python train.py --n_experts=128 --activation="clamped_swiglu" --balance_loss=0.000165 --norm_place="pre" --lr=0.0123
Below are experts of layer 16 (counted from 0) of a mixture-of-experts language model. Rows are named router (the router's row for the expert), gate (a neuron's input weights, with its number), up (a neuron's input weights, with its number), down (a neuron's output weights, with its number) and show model dimensions 0-127. Each number is 128 + 24 x the weight over its row's rms, rounded and kept within 0 to 255. Numbers have three digits each.
After each expert's rows: a language model's description of what the expert responds to; "mostly gets" lists some tokens that are sent to it at least half of the time. This comes from a sample of Wikipedia text that the model never trained on.

# expert 42
router:166127116120130160145101119123146105151131123128143114123159132194136141119138138138103176112112116112132104136094111114134130108141110130094081139159128174095123148175143100160150130154115105124126144118132093145061086142144108095141143096088113176140178111112081122147135138129137096132171124116126137148150155107151148116106165130166098116116156105111138112088137074150133140161123
gate0:154114120160121152145113118104126110129107110101126143151166119131130140090128129117103100132133152156099107122116080130102085124127126074060115147166118154094102204157137142149127102134205135126144131118128134138100100108140133164102136138146155139154116120094096121145110146088166140112154148137135073164130147156136116106137155103145101126100142165121125121106147134117159134159133
up0:101132129133139154128100148114100096107132130119097169124140138143130106106117103114097114112120136146069090075119137146118090120118097114123126118196131141129104170143142165165122154125151100144135142168131122142113071122149115166124156109139133125153106128081103167148129144133132133098154148143150100181176127109101123102152147081160118127130118156143094104089152119142153138173148
down0:130112088104092136102198129101125138163134065106083133147140103105152154142128128103143106166138106132103094127155089139119119174103158121109109105149137079149109153141113165144160121131128104147125131069132159114114149131122149104119141118156134142139094138060138150135148184137086161097159134116117146117131155132118137137139136128132137088155142140113118140122149150119172134117103
gate1:130127158080144125100118116098142155082098142154129160159114154122127117113116127115121118114118106116123177123133131109100120146143122152105144126102084150131103150176107140111180164087126128113088159140124128141108132178115109119122131084122112154129121204140103093120134129169127122156128102171125148158162133083083155122127128142189128122144092145147129147096122153106129134090133
up1:145148122143136126104167088137136141090109154096146152122157142151127169126066130135144114089121102130142144104125142150086107152172142163113131112103080143133117144149139098158150155105122108146110146099081132156111144167077110128099133118114095154173117140109131116123085127184143127114134069158155194156128130113119142123126113142134163142093118128099150134112132131117127129118098
down1:122104183160145137111140135119134129095123123132120155160086151091154117164077114148080185131136135110147143135116171123115135123124134093108097091156126108118112153132178157134147128091130163124144132122124095139151141138137149132113136111152103134105141096145137136095135137096150136138135119134087078091116148135127073124186172118089149119152116143109104097129171105147091142154112
What it handles: Material and physical-description words like steel, brick, wooden, stone, and chemical name pieces such as met in methyl.
mostly gets: " steel", " metal", " neck", " wooden", " brown", " electric"

# expert 9
router:128113183096132101189093125148127139183110103132166119133135116208126149111157117108085150111109140142154125123113137114124116085149135100117123152106132134111137097125159105161104139142127145114140147112122084126098137142130085135123133089094111148170165109105118146171096118164134126150114140126086103147141115108150145111140149094139171118130134094130169107115121108166120157138098
gate0:146163145073081120143094143139099131156122100118143118148136131098119149134134106141100101093135143100142134178148133158121148162138135152114108130134133113114135135137129170140151149089137131144136167133132150138112140152112069107128169123164097136127169121143103096076103109094141120171179094137121071128132133126148113112118113148161116137127121145145089095132111141098147174122065
up0:099108131142081125102117138163138123107141127150110116161109138102117147141108153127167116100118089177095118144143114160095142114107171157161190115136130134139128146124117125145087104148117116080093086076128092127130119123136136155114142131121212098140132158135112132125118122161168102172099135109162152117154129130117156138146168123115136115086102123095127158091124117150135115139124
down0:122126094136128141145119134107109140109098124108115175147138106169097102146147131125128126126115107151126117105124127110136137104142122161114143091148097184122105117145160152137160121141149115091154052120175148112125085135152109108097129141135125116135132154089153078183108107195120127163106143111122112177176128102095127122126121132104131129144143122198136153140128098109101126133132
gate1:176127116106174063101106162132142141172149093090130153148153117120097168096112097120146148140135103138132140145128154121116109139088128149064151141173149129108118107090144143153123161174147129098080141143102153126127133139143088105121137096072115140146109119091124136176138152120121154102151118125119117122128108116134130117099165136127147156119154112167124084138144121138118154102128
up1:152110131112154078109105168142147139180121096090147149121145113126091156131115099121129147143176136134135153132107185105140065146135110143076161180160128113146132074127139147168149142175141102129131123149136133086109122144116106093122137126087121163153137126118101151142144145122104119105136098104132101123106118100085140134132146097124101137109165109177142105120138153135115139104120
down1:092113124154091131112130107129094122133128168123151086150115124154183125146105138181115155160135138145150117093114134136176111128113120151119155117140132089126133109131140116123077143092129130179124071135157146132170103136141125129141129168152105158174127110092121100106113119144122137131117139110106136140151104167112137123142137106140170169126113072138093102141157131076072136108109
What it handles: Short letter pieces inside foreign or unusual proper names and words, often right after a capital, such as Ul(traman), Me-ur-the, Se-ok-chon.
mostly gets: "ro", " Ul", "ru", " Il", " El", "iro"

# expert 26
router:135129180090125147109089128188156128126095091104159118170124142153137114096132154126085141138115179098114102142103117115119120102135096128115109145143091122157119134138112116135130137147105144125120160101175127147101130118128117088130125137119113118129149132141061146141109153121111152149126122120115123144198131073154119135130165124155154110118172134092166125125086093139100178120132
gate1:130117110106138142141125108158118100111109123133147126148125104098134164093105157106101172102130111093094154137129083111112135145116117173066087106138112094144119136120134123104156119108120135128136146129128144170084121136134139122130181127148124137156145156135101149140122150083163100123133137074171141148180110142177119127113166152119154134158161127076138093151103112171107160129133
up1:168124150129145117137106089145098133085094135158107125142116136083133162119143140113132085125140165090148168153136114120112150161088110120099129117133141096176149091140140100124123129107149107155122122099073138156118130111128114116096124101131103141121144142102125161169116132114186114107177100133137155166182108152153129119111118160135143104119132153087138136159092117125105175114161
down1:108123170115108139127141133084109111132121149136118133135125130155131143106118113109146187133103132171137118127091143103144106104142155122135088102095124095142112180071151153102103118130137136136092119089161100110145103095167151155152099158156132151125084154137118103086130111138089084147144127144160131129107123098123190159106122148165137108138142143152135138125154171130090156151107
gate2:119128132100121157082103115162140158152133104074106143120128102096147113079156151108137145130151144122093131134119131121151161142127089134096106097104100098107164134133131128101160157142102148107132142162144157143109121192137119125152117160118102100127138099121107115164108168096094121130153168181107146129163094113102155144131134116095142091094149099163171113114125129170136120137141
up2:160104125089129168081099157187119152146109102098116149157129094146150120086131179133124112127149119129100121122129108117137154118108124118087116113120100098130165117105138115125127145163086182139144123126138137170095140169110098122137104157123105094127139080146099089138142113098113157135161141151133158134144103100105147143149146154096140067137126128163187130138120130156128129134140
down2:139141145159146117108151142091191131145114115134195063122164114140134142106135153125120114100128141110147117156157112098103145109132136155102147107101147142135129121172108140058141110155133118110087125135142132120102108102101135126133125145135103144134156086140122131178140121135179125081122113137204122104105147138109082127111101128140143139131093140104104123144116166164121111115137
What it handles: Prepositions heading a phrase after a noun or verb, especially for, plus of, by, with, from, including, as in "support for".
mostly gets: " for", "For", " For", " including", " alongside", " include"

# expert 41
router:156096154102107124130096160171178115141120133116115108109151143171130161112130154135107135080105140103109090128101127136099149088114114137131114148166135173093103121152157091157164151155123115120118167118132094155120121160144086092109147112109143143160165118127117158181106138122101103144102127096142124163150117101110141097112156097138121110106140133128095117089133105169111159126095
gate0:135095111061119138132121151139162083109150094153105126124151150142142123176119125133136124067140141146147134126119127154122157140112123124170131132187113137126147091116132088129123162117124150159135100092121150108118159180165130160094152093100100155148112136168111080105105128147129137165097130127128135148120089119160150086128171117134127125113067116120108130110130150128094141117143
up0:180096141104107135142124135096152084097105082140146149126142145130114112165123154151143124093127176114109123142108083142109142142137145128145131120145130132081134102102117086150131150110160196140136071108097147153127161158122129139134126134141154159147086135185091109101115126139139150133083148113167124132152097118168114106114155161129134159139079114101107111133129125135133105104111
down0:148160132172100155128151089092141124183173097124170160121112133079125169085141155138148101132141101130109074135175102113137094094146152136163107109111125083151135115151126158108123086155105134130106146140127117117170124147128150129119137141125151090135103080110123084159124133132134141116158170132119118118110143137098151108137119159106125111067118128135160144147125153103131133106117
gate1:157107135127133123091119094108128135117112148157166129107124137119127129117168136153181123118128130179124139142110126187150103137112133093158068140137142149113123163100112124141164131152080194124113118139175124104158080166155122118123099126098136100142132115111127116135113154143154155146133101050143117115106112120144126081144136128089140103149113127134134120113110142113136128088177
up1:179121110116137118109134111106123132152091160162126138101097168118108111140161138146185136155133134165104127119113117171139079146081127115172129148152177134088118158118110104125174117131110175112113151131092120114148101170156110123123103138098119076126130114154104112109128152111156131139161127067149100119131123127143141112098122125104122080142118154166138133123128144115155104089154
down1:123129111131075141119120100123175139150132138146146143131121125102131139135140139120157128148138122156103168094108139083161124143110139103132133130146168147129150061130133153046136108116130114096110119088149153109138152140189080131104123121141126153091102107124161092169124144110130145161127122125103124179136124145154104141114153125108117124107127150103073138101087149113172152139145
What it handles: Suffixes and stems of chemical, biochemical and taxonomic terms, such as -yl, -ine, acid, chem, and "Tempor-al range" in fossil taxa.
mostly gets: " acid", " ox", " chem", " protein", " aer", "ogen"

# expert 13
router:138133163114094168137096138152139137143128100099169123161115143137157121096140146149108135120111116107118139138100121105126112118143090115096112163127128131141134095181125112152130161148134109082109138077127111155133105124137123129138136129135153138170180114111113163155090166118102106135129129134082110146146105099155137109100160113156104105160180115092172128088070116128149185123116
gate1:156099148087120135145121116126143139116124142110111161140154134136095109120126125097105092104141135115128093110112108135124112123144124121087110085129126086106109165118144164124125152167094120139114124165149096143110075084132108153108130155149131168177134100150150163149127151136142082123189186129112120174108137148167186165100132104143147108135135098130131115118159131095116140105149
up1:141083176097088148168117139138145122133136146083126123101099161097157118098127163081122126125119187124105132112127108160115130138097091133156104109111105101081139110130158159127182159161118103156145117169116110094100096108174109156135138127145147138151101123130128185111141149110156141109135134112078151168129145149124164137150115097093140121143150136148123123119125128119097136130112
down1:106136106140099088137101114097152144092143117121159139142106130132140079168131135098152155121130135137125114133143141144131153137087153145134101130135090120097143111110108138099153105098119082121138141145105110166171104119092129140125123123192070171133107150114140113152136110136127146174133160148149117120152067166160161116098138144096100087176132128109146096151109114160146123159135
gate2:153118144121103157121111118143092128163113102163128118125148119059112136113140143086119145121144099155098151130166127155185114096110092134148152115124127131145128097125110106132140172131144142118160159093131093146136126160114083157127107135157104104169175151111127151140087164142117127132126133132144140114142123080118129112132134065127108152130191113133096114138054139138117138131125
up2:140135141149131158126111106156076104150141104151123120138132123083108154110151150122114136143150098134108141129170110142183116114109106126137136142112135128147128083121110092127139194118132136115145142101096087140133153166124110131124085114168119135157139166114135132131093173140087142155137128122135130117113122052107144124114145046126127141139185131105137110127088170155122136132113
down2:154145175135141129147109121120098104125137131122106153118141138114144124147139123154139169102152106129139153148162121147135115121106103199111158155089199084095103101160112095065146122094167160114083090149120120101165120097115136126147153111109136172116099124151103124105166146130099103103122160141133149138113115117124132090162101122106120159141141125133126133143135164099111109110129
What it handles: Prepositions in film, music and release contexts, such as on YouTube, featuring, alongside, of, in, plus table pipe separators.
mostly gets: " featuring", " alongside", " on", " On", " backing"

# expert 61
router:129108138056117145120115095132141145144155127140138097146108150153161145138144167131099130106073157084100125137094092115129163115115126138124107156169129171102158146150129101172128140137126092102114139129145104138098106186138107092140130080105137157136157130133099134142113142111097109144107112145130131148159128125135140096117137098163119108125163097108154110070118095182123151144129
gate0:145138130067137154159105096170120131114156077106128123116117159086125152150100100134117130123166085149126168120141112122123186106158127149132149120109170139167118136147128127138128116164148136125143106118104164168096117141128184088093148087114121091098126132170102115107125119154147160124117145170141107127116133138104093078110095120115104115119166134145126132114128096139133136174118
up0:145124141118153107129077133188199117119146102104123104149140162119125148134112168127169112145145120112143168103148119109152167108115150159140145145173175152157115129129134157107105123166115115126142098097094122170092171120133126108110110086117133104142083154091123121099137140146084116126102151110135126129131101129094138119133135092140081127164126131115127124128105105109126168145082
down0:091117105191121098160098142127124112129087121136091124151113144181125151136147161136165114143137136098149164114103158085156070102150133109117128092122103138140132127133090146150156123089114129138152109151097135080121126110119172154170136129102112111094145113102153152090132146130163146126106114134125148100134156126171081158152108130129124114153090115113143147171114137161149108118112
gate1:163107137158130122131117158144138091121123167091152138135107149125122137136154098150104119091103132089156146121120136104092122114146112090114130107176150113128157140145117132081131157184087146088091151154094115152100107123129154076129124145157130127126161109136117084124118113115143137119141096139172137098127136136165146157203138112116144136121161116156127066158113134124094144132110
up1:158145116106102115135124145145109111094101163087155138166122125108154102149125104109092112123097094097105166124103129077133113126188123106144134109201150101136103147142163115154153106167133135138107133168131100149081111089142135109130095113143128154123142089138120133111095115117153157159128122121147097121149168148168152112114117094102154141117176152122140101164144139135125113146136
down1:149100145111159123102144174098135128126101100131106131135170143095104178093136110174101153137129121096138093096143116158092122098160139098128141138111136148133102104123103139083084114099157081127173154092107105136163166107113133110145140111125126127132138135194126144117188105136124154123101147082134143111127111136118131137133137148086180130157142133176136120156129107134143128121130
What it handles: Words in species description stubs about moths, beetles and fish, like of in is a species of moth, beetle, brown, idae.
mostly gets: " beetle", " brown", " neck", " moth", "optera", " wood"